Weights of a small mixture-of-experts language model, trained from scratch on English Wikipedia.
Size: 9 layers, vocabulary 8192.
Experts: 16 experts in each of 7 layers, 352 SwiGLU neurons an expert, a sigmoid router.
Training: a variant of SOAP for the experts, 269M tokens, 7195 steps.
Below are experts of layer 6 (counted from 0) of a mixture-of-experts language model. Rows are named router (the router's row for the expert), gate (a neuron's input weights, with its number), up (a neuron's input weights, with its number) and show model dimensions 160-191. Each number is 500 + 40 x the weight over its row's rms, rounded and kept within 0 to 999. Numbers have three digits each.
Before each expert's rows: a language model's description of what the expert responds to. This comes from a sample of Wikipedia text that the model never trained on.

# expert 3
It responds to: Personal name pieces. Word pieces inside personal names, especially surnames after a first name in cast lists or sports tables, such as McK, Br, -son.
router:540542514471564488534489468535456441446441527504427477506436509435480427472507478511456445580498
gate10:467488421528452555582573543492568475548578508515580444520529514461536563503503482498562524437570
up10:453548566443487458456537493517561591522455548479474503437485532425511506525456455494477460479466
gate11:474472541516505471530416502460494536459467550531486466515540479535393510532485548565588530490552
up11:447444437546450559481539527528566491558496469550531452457529490552564562464538496478518574520494
gate12:505468552519513439479577468501529485548550567485488556516431431483502457436494451507452470467507
up12:558460502504563462508513500528525506520514497497514581538502498517494476433477496544484453426491
gate13:563523511471500490494467475493503536574587528438535567478544446423510594523444507589515543496542
up13:502477513462561506485427499525581476461489508504511521493500485447524415530407485474562573518597
gate14:520488577504502513516485444493586493555532469511402581475525409506413469590426518484517489512493
up14:526461535495473530534497498529511509493510464505387512485558511569456459499505493446488507478486
gate15:589467489402477505510532504526522466488485453493485502482483421545384518460481478493496496474503
up15:452595558450523431493489498486493541448517501443491525505487496527524501478456472431428522566503
gate16:528498446453496592484527463484509513529465489541494527507455463456498465468532501492485480507471
up16:521517539499523430486476480528512495523544498464488415513488561551506501475465487460491536451523
gate17:564538452470504520502538488535423487556572573511517591490605543508527463503512552476490438480432
up17:465481492494495528558484529517515557547523435558572520497513532500461518404454483498525427485479
gate18:531435480534521482417470520554441462487539487553478479457511514530444456541507539471558515493519
up18:505518574544507472490474471456498469540554460531492436457472543512477500517498501475565483538468
gate19:484447509576468474478539516505504549460523517398463504497584510464482494550486511565476482488527
up19:465491469458531477498500525542553490475487535538452493493518515502539570419455561488435477450457
gate20:627496521554530460480436455419493493583431481468432526492497503481507435451506486478555448469487
up20:489478492532459601511429493461456523417507545532525491499481498548563501451532449506476445513546
gate21:407448466525517465440483461503429497569493492551500505486471534527482534627473488549534505392518
up21:533527503488487463553547543507580509473520491529456458479481569452487512491497529499450504491449
gate22:479518508575536565544497506512519528479512510518567442513387506520482457505471457524504425522488
up22:485545453539508465521528523523476546521523533533453549491503595512478564524531480523479494524514
gate23:485474448541550479484498514459519532484547551477561502513465552547533475496498515454472529505526
up23:527560537466528498426446524504431499474509552470516467519497494487503436484492505460469534483537
gate24:536416521507475466491503478510443540486541558475450492546467483490551443484514454543520570571482
up24:496432437574551444527473468490499454483501482500507493523513533432525405516571460512541506500485
gate25:485533450519524471489461440539441531480519482504481476565477424449550484492490543474480485474522
up25:481451513459504502513566566525462449516555425495479496443486551506529483504511579517477501544503
gate26:489437503485545533445427574480482516506474397532500476466567468449509532446452503537466493521476
up26:520504526492464503487526505533527442528467532488487458507554521505483569501477532497513563510524
gate27:411457508430501519516424574533479513491490472501543542517494518513570495492495497504510494568494
up27:532540534441477511517539401528495503542481530549560462543546442486536489538520549574504556551489
gate28:537580440507523550472448527526509482412514547566467484470549512567476562515507502572504432464511
up28:518524496494431530527498505454494498499462493458485545461504517493490473584492513466540528511540
gate29:470459475523486462511519513480495405400514476477533510456542553513510482458560506516509461571484
up29:518499458467493517504539492515538425432518497514529430521485543511468596411430483510500507533525
gate30:428505526547549473540522581400468478514553466503512439496452498485530469553426513479492538529458
up30:520456457478477521511456480567468529496550524489444544532477558466478531491514421511519538528557
gate31:473460481467519485491419469452441482553571539545503539483479547487523489517477435498519474520491
up31:501524410492468467527495526484525424545432453473497471534563520452577516486472540499437522487562
gate32:527440515459498505539440559532437513522452493510443520530487499446516477485429471488508548531496
up32:521549524452485496531545578525519583491487537460516487516551519551547496488503404508528472560528
gate33:524525483400452478514495429542472510464449512530499485467542461514484526426520473559505600542472
up33:504618409553517480507524520450501534454503491443521465440477534480577533457484542502452544527535
gate34:576480485468487518545535473498488434482464481507444561480553453444483521551469437471553505495503
up34:471519485487459492538509496484478479435431524477498511530551436588519500491525514454524506442500
gate35:488573450547440472546425528441495439540516582546455468497499488486564551547473494524470465492537
up35:540475476501567550472560470499569552473459418493522536531522558487504508483552511541528511531472
gate36:465460501484568456514475464445476477489522445566543535497533511388478499476565547529519623516491
up36:574494469544519572497561450492481443490462507446522530497565510489497501512424484511498477518405
gate37:440551498534515522496419508537502571527507547486494550463499492461515500545518533511540508459471
up37:506465481467524500553519484473485518455526443545498452538510516579414443437536512510431470514543
gate38:528491507493502474445490497494542517504490460473430424538577502434470485524463466460503576566468
up38:491550518493530540556592507414510469443472527439579559541478459538483518487529559528479452399539
gate39:469593546507493423505548557565467490478516418508497543412481549472491485537474543545469568522461
up39:547514550493449473480551501470559515535468483505543472531550465508522494483582523455501515552419
gate40:484513563520543500518511474525468478477548491530605532468420524503500445475545494490578489457482
up40:559498440402471494523469490486544476433486512480462349579500449470513485448502482565481477498512
gate41:525454499484467481455547494532506440455471483459500528480475479518497525499536467519501529400512
up41:529485521515567514531489457462477559495505514539544389538501555470501421577445475518482537510494
gate42:554477418394490541550472450525486466442481525467554536456514472491460461480441502474517477524482
up42:422483529563491545476517581505511548505531486494467458519496485491503548513540478534518548528547
gate43:538531475473515442473405536497561501476501534521453489467409409450478462584507509483505512489516
up43:486517459480565412491485570516578465482481533483469560482442389373460500509534519456514477497536
gate44:529447529500504481554540447479508512536473418536512507506498585467468484568537506523462459489493
up44:459511430494510548482433549522473572519509479421491493520568460486535459517478483545564504384513
gate45:520521469515474447498500533585589503458481458494537480482594505522481455483521472455540476495547
up45:471480438432479515464494537499501546512524454473436493545485528439458565513505526474529516547432
gate46:433453496481471440433519545525517457483521503503428504444536547443491456546491383526481590523481
up46:497478485529482487540513542502495542494489555459497466465522455489550534468488498460449487515469
gate47:482464477575528526513466523515479526356465559489540548493587524491508554524509465489500461554502
up47:486513496531466478455445522528530535472499461463460515548450576490509549449420509487429485448492
gate48:500495540456530518521511518569491491451487472523523514454511468504519549497457507534474549459523
up48:481547573506521497604548549472477511548501569522509503467484536502479473499431531515504475476501
gate49:479528477435492436527514549444586515479509481513532512510492493507527468500514479471566550493562
up49:558551550472524492446497458523434496445496568465557448486473492480490527469490495569479492512503
gate50:532432528488455543472512504605495499412524488508530507491518448447569448520545578495514484472560
up50:534583435580567482474528491486450497581524513515500478526482529488505509521470519530482520517553
gate51:533516525479525380521479539549485534530551482518500499409470555526515518511409506531502497576589
up51:466506496523523434508517535462491479573498525513531598470518463576532532500505551545537434472510
gate52:494532479472482420486534465546422514480507547473513494457560507470500415537544473430539463538475
up52:534423459473509560499554527421502422577431480468457470566495549561486522482524498532459499541519
gate53:554506550534502507492451463549507510496415509449485511484505554483496457538566485470564484504488
up53:521530574525547450466537447528467506532445550442452476436509497562564454515561428504504425615544
gate54:540473471552499456415532471493556464523431523491522581518500503493480487496458580486526459528429
up54:490455504462440470545506547439458501500492483524453433496515453469512516504558445528495596493533
gate55:566489488504526533461565518480450507490456504511540552547480467521501502524457432486520489460477
up55:514531459513462588469377514415485463473414449542472546514484475429475446484471463445555574508483
gate56:553537446483436514521538553525522468458539438473488428451487454445487487495510473462438528475509
up56:439522553570530444524507474522494499564494551535455481545508486510466448529442528475461596515490
gate57:539476581561522509470475468479512457569539551476513534541447555474510427504380509487502542528454
up57:538481557430526471520515538479504491561489487516489509590511550459464526482514494476484518532481
gate58:463597512457493460452462509499488541504489464495474470458485494469507509505433497534566539519554
up58:478584455525502487501500498518471538552520432465433497435445516523502460542513566515492566481516
gate59:478524448465577502509552442460516527472549460475440479485466561475533454550543520507495492443560
up59:519539509501432506547545511508503480504455559552514513521517432517456489544490516564432483565507
gate60:519538538512535461421462458464535456457450433571492485482445483431429539527514561570532434499494
up60:465463514525495491539616515470499468454568424497457513521498482487492467502495500517508460533431
gate61:530566448610535523524484477461516537475526546455441464500537529498470503416499549448506411491505
up61:544543466530556450522508485501494474506468511492460466479548464537478526403538490473507412450494
gate62:525446455552536590517507537604420468533498512592476429494505479515506530455484442485492459535516
up62:480515496573504416455588458539480538485505508430489545467525547522557544493445523487555541521504
gate63:493619523495503529441545497518507465497530544518531527523491476560515468518521513487450413458504
up63:493428441540440467585523562480479488463494472462515496484493460468513501515477500553464529533441
gate64:512505584570549551541560509551486460537631549495517502533486487546576509502541495518557538548505
up64:515575508538490500527528530498427495450425474478505522556396531457469540476513507509516474562447
gate65:495474604429499543513553455538517494495519461531511555500546556461494501464451578517474529506511
up65:437528525511433477454566524468569467495508424455470519533488523537564446423481488502466460494544
gate66:546514498517486522521497475491487524572514534444459471539523459431436444442460465483532558513488
up66:502507483547455520534529483457491595563519429445448507482480536485501437524486467487483535546578
gate67:524567459472503465590460541506480478572449528482531537507515564506477475515494540460484573475526
up67:432500540475543456532461563442465586528518466495589441537530534469562477577507517514519475488440
gate68:496546523510516483593470491526521440520393527463575484449507461493450454502544497470478540439437
up68:485517486410528527546437480504574456486475477512577462489423461492450484446461503436517448395480
gate69:476481581452484525490490489487594548482490499522574479555517420473443405559468499551486500452534
up69:406508556439502527448524503516539457489524484494557513517506445477470440571462515543554518467509

# expert 11
It responds to: Foreign place-name pieces. Syllable pieces inside non-English names of places, clubs and families, such as Ku-wa-it, Helsi-n-ki, Galata-sa-ray.
router:518541531484592479475470494536483522483466535495468436538481515485483444474487498506467464517586
gate10:496528559455475489539486543550502513470473560566530473477474468503487502538604519451527439536535
up10:455459484515520439491502502404429475493522502465512487495503489532462430519475468500449474456470
gate11:429502451494507499495453510463515553546551525500521467456505532508497517526526511440514510469519
up11:506545412507504492495524458480504417539561503475428498484537361455455494525557507552474521492481
gate12:530456516573515553482485489523410524465516534548529432543445489497498481505525539463400521442454
up12:472467522484484485555420517515505485525501493468512529422482528471559462434490437531468504497518
gate13:495460491470490515501516456562548545486511505482490499499515485489491489453528552549510512506483
up13:591478505514530517516523455510413461591526518517508553509494515535527545484492541568522537449582
gate14:538491591491551512548484434546480502454461518513512493471474421462507487556463532422554523494459
up14:514530497528485508511470438495411488496579438467531485467507484443522472407493522547533498433465
gate15:415501418463490538538506533528531499513474448508517546444538507537423499524538490485499468526530
up15:532500431540489493500519410459517564528472488492500502478465530451454476529525507500496510515519
gate16:536532475398478498489502513475555438473579450443455524492418430493517530508457504474523472474478
up16:511499488533549539498481494537441516560472540500484469489568508508505430522514502510486506550568
gate17:510497504503491551468526459420528560432517540556498523491446486501584530440501567534522517559460
up17:491471518551482529480501533538496478455542537482421432474529523546457490491463439497531514532513
gate18:557538470588464554571505508453449481477479512563439520444502414509452475539527512440563532452474
up18:490500416578526507485464477500466474499522527562567518446510445421501501497542466522582499490502
gate19:519474473569485504551457423442508556470500542476556511507435533454458454489433531457391533561477
up19:448463492446510493503469415485480547476563558497440530461466489519431512528540477617510457511445
gate20:490481538540535462505503491497510517490414489516494483519455517487484492592450599537474460519491
up20:441430489489480514530484538446560475597481507540507494497502529525440526543493473514514485470481
gate21:457476562529564422539498447480531514580494472453514595496533470504430463467497425510443478515439
up21:526472568609525519479464501497453476515484582483530420520584480536497460495546439434544596458522
gate22:480469429527512554547454538607470467467524429528530478506469528408551517512465513521538451487511
up22:493512468456444506539521489502474452494537454530515465569433532536499438515510429463537472533526
gate23:508481473592522497514483465468482533467482486557365459517458491482464539430476516497501391465501
up23:475510491519478500493538456507468494477514493576463496500480472495532459439547453443461531424509
gate24:518508489472515489497479491524478514432535533442513512526485410573572538505526525518520502509466
up24:462458460609495496543506443515465495528516457520564552464523532453425445567537466477552495532552
gate25:494454536509473497452460450585503472492487461484553421491538517514485489557461537517556495508584
up25:450494458465464476499390388575522471494508529487487512525541500511488476465474552479418546462501
gate26:453455557504581410511505552516532432497536494513544442486550503513495473424551498525549532521550
up26:517498504516489485520503435460464507462486454406553547563466423522492528509509442451416487474450
gate27:515540476567511530509431538502554546550532547426471518518481426445530514476414524547460535526464
up27:512534415550499496481500532523406523444500473516510480504514537471577565469436534494504490490538
gate28:453508457549444481422498530473508529505536485593504536519456502500491538501512506536503480571477
up28:467477415479447484505557521507553456495523478565493437551473465527466545503517513448538529501503
gate29:512476476534589483445463497438459471495489475505511508534515460447476487431468482479511493412518
up29:517526468590498489472501493453432523487502466537526410516517469459463518491484428482478532501497
gate30:469448474461503542478484451486503494526439527499472451543520509537463506457516574445537498442457
up30:516544498509495479523566493526502618520584548478451457583520494435508463523528499512543515478469
gate31:519509474532561445421471477525431551583532487552482437495482546541472523477453496526531540468548
up31:482501459494491559492482587547477553513482431476486478513458507506530487497543520561516499465483
gate32:508514461500516521476494562527445553511564447482523549593525431510462510582471504528459430530517
up32:486504509477517489464503457496566457498422544504448521399463531512541460483446549464531581446474
gate33:497455471515514498515491490434467500449445484546466490478544477547521516497511472526554442484532
up33:512521577507569473505439464454509472502494557525497441446541498526478489521506470473588497537541
gate34:502495525555567503440449485517587435501492515388528434479523522478486523522451467521467508421511
up34:516498476522542534555581515501527517515554532449532520516477446474501534524549513548472457484522
gate35:546496548511490468463413479537462490502488484572496476554483516563574513546487535486497452558519
up35:488503508460444513470508481536532512467577478482518508510450520449471491465569452440490462497473
gate36:511505555459559481456501548531596505505487521426513484470445584522573503451453509505424468520458
up36:533472507503438485479562422549499467529491543467506424460494543449529471486494489449538467520433
gate37:514488452411451525521497475514464582508511560551532564541464554560487553534533535489510458557521
up37:452500498570561456489487497445545372531459466484470498510507500518538529496540537447458574425496
gate38:442530473484525518495463433535483534444483519535465489457457445559565505561540513601433561499479
up38:486460450526465529477478455500496511501576509511545530487432518502572532523502493499531507492497
gate39:532525529502460442551502420463440470454407506436561459418471490458504545576544447478509452518531
up39:492451528554492462555540516477501434555500533482515486501507558543539514478456502493411474470559
gate40:501490558532540488560535528510538491504495486521473551538486450470553419470515503509517534542470
up40:459501453487559495482498491505529450462469488540440453544557440499561462492535450502562453469347
gate41:451444568404573408538489538483475465472445442510470466540465547504512538574497541525483506444511
up41:491500479510511628488395467522552516529503477487525406470465558546516464470492473504494485516526
gate42:492494440484501506536558491577509484530459546551489488513510501496493492524533446480619574515502
up42:489545558554562513488544498577528478508503503521425461457482456487495433541483537463587477512518
gate43:501481551462626509590507529493540590450464423453458503525453559527487496526517506466474489536531
up43:589455528491537472584533509506603553445427510491475504521467481502548596563533499428442481548481
gate44:548506430505490501490575592416572476480508496473401492526507477453470551638500486511496490526528
up44:530440537543491518534488497557516527528435493508506502517448576527551474526611507476542477474506
gate45:576469509497544503521498498498520493498549474517471502507552549514474584459544488504433552548439
up45:488495517539470507457503518499458567557457547525525521549531490509451428478527447500497521501473
gate46:526540501545514481501541436568490472501480543530450514549461424552580523505506462567510547498563
up46:479475519558466516555473497456492454568506466507510497508483525497486444470512502557522509484558
gate47:526517521512501472487527498543512426482527520438443447479491497496514524560483510453527518506537
up47:543492508513489484490501464559492536522435513395516518521466496530504540482560486459563516548507
gate48:412508510507500515498535501444501489479429511459513505473519479498483544502561491571513570490545
up48:543479440525518504520531502507441526488460532492520455494523501452542603445568441512493519505575
gate49:520571538442436508461477456445495520457458558459450501469416498512466461519477545461565490556472
up49:486519547528463510489478419528460513480466516538532471465440529566438472523490546431503531524474
gate50:538471493497534491493504465485502449502571493497597441519447494497508477512353473505436464489440
up50:529500487495514446489519482509459526414515403466546466536463432549467460540422495496449553468382
gate51:481449540574456555518524468489530507519493449479481524506590435536556440441419498479507514488493
up51:538464483509470499525503452454419444523499511515506475615449585550488503514499529423514467538469
gate52:466530484481395439451519473494497479487577502468473515482528499551544538453495562495451556443503
up52:452559517513484468555514510436497385461479540513456539465590482397499409534477499518542492465540
gate53:396506468473457483555464523508494520504540502523435559479409542479490530521477485486538481540497
up53:530486504497550451482529494515542397506512551455501503522477523522522493515471553495558498557478
gate54:541492490511497523482539598526507476481470511550579449552526478499480469520492469473406453569515
up54:419477532483474436495490523543499550492459538484505488513453541494400464485480484575526504526544
gate55:487433528491496492476482484477515553448475504560501478533474485536512486517521481468471473562486
up55:524469448495510450501576505556524463471527475517459576472508550521508459535512560533462525486496
gate56:501495448509484547521457483484434457465566508509493503537487536517499523510599547460477533449476
up56:500450487572423497531454488508455516507416480470496450505462522512511506495527559462492504539531
gate57:529429419458552530536462527508528524514492422476577514540525528587487555496493423551477408503443
up57:468519607529436452478560486465485461487520537484459504482495470504515456501559552493511491552489
gate58:520454486419517534456519497482543536449479471482478523563546473420508475505535487456496453516452
up58:470489500482510508515476481506482465516483550529473515505462523490476479409479517472470484574491
gate59:518567510469523496509569487499556544513454480475517453528501495501560500563496500546524626455484
up59:468514487498453594502448527555464499498506515494474534550444577532494494565543467505529510504485
gate60:534528577484467509492481497538493452481522527512470481464488493562507542488492541475487544475483
up60:492473509516487420495516452437421491511479447493521493468469446526465438499539573435474488472450
gate61:547402478399519530427524490508535561495498516514454453506557547537513539483402388464553498480505
up61:470584522559503492578509563477458443516517486523527514524440466548585488521555548535433505500545
gate62:477488516608487507551483453504520515577520486520536467452534433476480504565456477527525446465418
up62:488559464490590464525493451522513490435550467588564494514502535471506487482481488539509431528490
gate63:506561458510596470588460448502424506492419421473508556472460495411493527530534470566485500438545
up63:455496521440529451556585504450448500441482485544495487598514426445494534523527504483518491590499
gate64:545524472458523541514543563452509514574455486467483549488449530501413516591429515503486487486514
up64:570479494461517509547496577467524531583465496457497486457425495489407537530460499469525478497522
gate65:495521556523565463523446458513536478521513493507435525514510467580493469441512462491622491489460
up65:520533553496534482450488543476527566521526498499471478402544515518521538511542451495560519514537
gate66:610448539503484602590532499578512563575504452560543588505477440487572513407476542443494537555450
up66:518511480589453534585482511503488572528527439470502502485511512504511514513532504434567439536468
gate67:512470561487591478474514558538523486525520523549439480523553399523566508514534525452500486497560
up67:499528460518515470542635522484543468498544571583463505517468469518478508492417479502515435483529
gate68:448500465420460433543533582519484527539531455522534512506590508488475510487522529446527462555415
up68:517509515588508546493539558510478549463437462521461595524436497500512484474520516539535532548456
gate69:476484486551503464461589564575521519505566495513440441516600492558550466570531466542474435574544
up69:501532515484519495492458546419469488494472546484479532521491460509408471461511518430508449480498

# expert 2
It responds to: Pronouns and at. Subject and object pronouns in biographies and narratives, such as he, it, they, him, plus the preposition at in "at the time" or "at least".
router:544480562406533460509458463511521475520454506502446493564486580453478456478479452503438476537509
gate10:542537534565475512483463524506505472518492475492518485484523411528488405458528558560425489486500
up10:488475491480556504505512513538544494466516507467496463518490610500524553568447435484552513522527
gate11:525497614445456488495567556463509523470530468489476521512484479565503490485463491526463506474449
up11:499438492482516528500468536512504434503491515501446432471448498532514471547523483529556529494462
gate12:504514560477562506531479529470441484564470480485437442514536488531521595407469558521450509504494
up12:386514510477496578551550538436512573447516476410534552501466554549463513492554518459520532492476
gate13:518542493516512449486470453518527526457490479462479464550499477564470481491451484485528518542523
up13:470466543450533420550528455514420515507529571477553466456527525453505449543525456510418512527505
gate14:483480520497548510541450499463493481511490482467587531444558489483531485498471498480456398507455
up14:479598441521487490483566482515523503503437508381464444588481544483453485513459512513509520391537
gate15:466457480437504458506498500465531468512525522540496496456382464537551497504440455421478575584518
up15:533564492507446504524515581526489528485415439512501504557530494465458465481576512402495504472478
gate16:522474493492501521504520459542551527516503518483475482514507493499441519564495522514523451472537
up16:478402438499499506456443519490523500502410501568482466471536555480485550487517522514504513520531
gate17:506492485478567517507549465415524590441485484515458482558464530535589464519565526359500543528453
up17:527486558483504492455387453512444469524549510487537489444506472396510469522497435565477460492503
gate18:515526495506585486495503502448550454456463513520504459498504506506583515421509528450444541577475
up18:523548518461361466523560497500518527520530484533517483472531531488521501433611528560457474503518
gate19:536471487486424483547551522526565491495462512491527440457479582511517406517572477522502517473435
up19:502542539479418531593531509517493483508526457525549416413509545470493595564494507501491482479464
gate20:551569507502499436467525547547567496473533453532486486547478486515500583484489494516524542506562
up20:526522508464450508541558590514497536461493432503513499527439451466525441458442473478492508533455
gate21:499534512543584485452501487498453488507458515443467487458479522512483470543508479549517435508500
up21:498548480581618497440495510498433462490454488471538500455507507473510525517490444529525458523567
gate22:538535491515520526478470482540444419445497472510503557522503428460430600469472482584475508457532
up22:485515534494458514504479504454496471536477471397453476473527585491556420471455485409510496535452
gate23:476494453473425499524518558452460433463524470491500525516468501529503467513555534525472481455440
up23:556498537452526490433540526450593477485474533514458579461518550436456524499512453474524446527487
gate24:515561493487476571417519505503552509508471520548519571513539439521488523487494473543463541459501
up24:493500561590464554529530431473482489489510458393433537457465507506502488508455540470513494479507
gate25:416442440415505497482532570502460466538482504467517477538463488563467499563550534476567533470443
up25:532541495455488446485491433518477515419507488534487484517553543528495516464514462451472530519543
gate26:484510534537563490517557485510551499522465453465529459584487554509460500519540555448487518496499
up26:474571493534494486484488445426520508506449486488529408499455571508460465482494499468519421447545
gate27:531521515546447477481483459468481560488524451451508456513510524476474595532476499543522533470567
up27:453509467474463460529524461444528440561457447528534510520467426451470540513490480494454426463501
gate28:440518536468498423575482464557493547399489459532484543524490463512513508501479542505554601499484
up28:492489556490481529481519509466441433481438494538492493451437490466517507533452389480520477446539
gate29:493458572491486516530507551521530529472531488548500450450562460538493480505481575477504489501451
up29:508491497477582475589506554491475532503492483483518555462520511515491447449495475578519471500480
gate30:499557467543494493559471509530551458470549519540469442502507583498501473540543567508467520530495
up30:500461443518513450465482492461463431502525572556516456462559509465489489504551549418517514514446
gate31:458457509594493491492528512539500529523528524489572474453478432398500489485429485472523513520552
up31:489467565498493479465578484483513513547495562495593596466459524573457545451536524537515491476541
gate32:525483518548484515541419527491596537494444565489514565519461504441492517529507457502455561454548
up32:503562521497520574537464468492492507440465507496528557477499459437438509504514522473506473460520
gate33:564465532503517468531457461493465479472533535440496444548517494512493498470537480457408466420478
up33:539465551559521526501469515488412515463548535395514422481478511521508446530494527460446463432500
gate34:505561508503504473451487504457508512398454501533516497520437493437479458478447478539495590501452
up34:523473408485547521556449484538465508567466560555467448543536550486522551487435448480404448556506
gate35:545505469445476512547522451458499501546462551576603539493538514511472542484469527535499490476464
up35:466441477523527536475460517500458444474473514517425535446416451493509442481584471566540446585483
gate36:409495499542430471502490490534453456451437521512465490452518482467472625520508419529527508503476
up36:551489458496520531463604576512531473500435515527478513503515459495473569549477422524541522502463
gate37:490548469474537448467546499554471546504506510565466466450481523515563493450514531505489462518467
up37:502488486472476546478460503507522499497529518451558437510489483495419479617487544546405493419505
gate38:578583515512467458491538545546445478490634530533546505493432510493478446531496552478478474492518
up38:389524535494495553535474405480487514447498487484512473431537490514488560429457472477511525505454
gate39:565459476495440523468481480517484505450510483528463494507470517501446537462518477467554453529441
up39:538450448509443485497441471537434476463522528506503438498511475509410573531444489505508550472536
gate40:437499490551507495570491449496500519463549547527431544568465473563486513476494466484558472516529
up40:473455532438502461438591478516569458506517544480497435448484503455541462543530495490529458487517
gate41:585504418530440486501535570513495515539500465535504506397519430554489524443541483434482531476494
up41:517518414393471469441492468473544556510515491539502475434505487452501505480572494497494548488576
gate42:529546487577548455481521470538483514485554462517462484517511412528551505546496470533408560487535
up42:519503542446430521450481481496460534533464490513479512499461588469441463512512570488566460484482
gate43:577442550495439565532505531439554523587533554472502533580464557560470440539440489483405469500532
up43:514481479482467462575515528500517473491458456452536495463480444479557547505547408453464468502506
gate44:478501404473394456425467501486468493515524445505525499521454442398483450482525491555461484534400
up44:513487489530584510502519531490491491520456465501499482561473491496477533495526486463508473490506
gate45:485450499538528438472435506521471450538504509488513522509456496567470493526491402499562531511457
up45:532519519455434525515530462510562526508529511447503568496530544536554468523505597549459463539505
gate46:424482494424467500483472501479562454473497490491520501472495449512554466476496540478480514527483
up46:528503533549472526570551498509519545564524492487450525542512548480496621407493399492488531451473
gate47:427485491486480489480515500582491482475556576556560501519458497458521516522523491536553457473585
up47:494465436551519450512506552481549499452508475514557533486503446556479534521495506482500562517532
gate48:573518482469445487488566457442492484493528484430446505533439557461529509475452502489509561528550
up48:511513511505547526547452578581501579488508481512508489492522419523557605506483483520526538532466
gate49:476495464463446479469475470508434573504506489460568497511462481464463509489535424485548520473502
up49:470464500482462464528474516529497518488479500442487500547456490475507523536478464488465513516471
gate50:471435514421501583470473495448496536565558424528490530478486480545489460560428506554522428505531
up50:471443564489514524486564481523480422524513530530556447526547491449485483541602454487453508556494
gate51:454525456451542583426467459538466453555555502515514516508502479508536478535463466444522495552512
up51:497508450465529537512569524493495531437465495558539429514511528508494478451573519506446507511448
gate52:500516503499492498497528459466511458518494593524522586473490529562495582494460463502512494596491
up52:498502478445456497550459533552505507452449398515435432552508487499499501488499541519527521410460
gate53:512513469525552525471487474388532524491502440476491438584491631496497442450447438520532451490487
up53:469507543522517600494546521538514441449500571505578518526539485519489487505539483455457459477531
gate54:495429478454498398417530485496490464569485525532422446476547449479484531458492562503438503502462
up54:511485530560495521520513543491473503495522427481501472588479576481497528514512490521485422572500
gate55:561494508485528492569482413498467505438530514498492499483497448453478519505458518468419487443532
up55:474504496458496518565423460526481449452537469508484578451509447520491554529550573580460452491433
gate56:538636503524447457535504604525507432456435574507499460517488539458527510483427462461530489575470
up56:513543501525478508568536591440516546506469523576491585483486546586513443522553514548512479490455
gate57:563497470583526509542498490512498511470494492466480592535511478474490481496416545511436560502499
up57:482443498439435389505510427513534458443504550470491508441568569474509535448461441510593497544575
gate58:522471513490429479462469454509508525430577509503514380598489542429538618475515472462453508567558
up58:517506515455540508437524476508513524451557430564539446559491461415559431468423512396529440530476
gate59:512456509501562520574503539460497473483454572552464408485506497514502461416432529445495477489498
up59:433440526488478532455499526474580527503465511503557460530504449500501460535488502446625540442543
gate60:530484548553575472470464472519449452569563563515473447460459579481476459532479533502510508526474
up60:451443511529479528487564517524511507483376501478524455544546430510468487508467471516486507404471
gate61:447495384611550452523452515524515505552493485549531517519509549504544438417500592503499567524488
up61:451480484551564448537483531571539512506537477542466457522539506457449500515509562527471542487505
gate62:542467508531529396511443493513495557490401434462459553494564468513523487473495448528486509437620
up62:476559506531535568512509532541496536568450511481502531422513576424556465487534509502494503455578
gate63:425518489505533508460462517533551510499493520485517508521469506499544563557457582479509487472471
up63:580449587516480447538454458533518577520498513489475525470480462477493468508458418494535465535489
gate64:502489573498475454487487494491473510555488430431462485464494538494495472539497529522427502517521
up64:498476449441480505485506478507530428464567518530572504542413496516461542515520478543493522532504
gate65:505525488523494428507450450573480515503446470476470495562500486588476503551500564480539525462497
up65:463530431509539533496587518550509566450534469478502514486519438465514488453426472435466550542539
gate66:529517518555454517440506445556486444535541543461458457516537497484456490488554434528489519493549
up66:474526518474522497498534411508513487505507538520553518430361492449484508421523494553500438503498
gate67:514484526495491521462486502536482469479515495478512384466504415504505426474551600477447454459494
up67:553537546495497518456519504439508493470516521497493563522494522473512520590497457463529470559459
gate68:569502438504468529481506526501547491445470531519504454425541465538482509540536470475569421448471
up68:476424479517459492522507535475507482433500503467491475550441472460490534575475537449491540489515
gate69:522498512520498443543497549548505458498561557574466490453530461533543514452481425472484452557565
up69:500502430469493529512494466484538534526531481489575496501529541459448469511515516504517520457485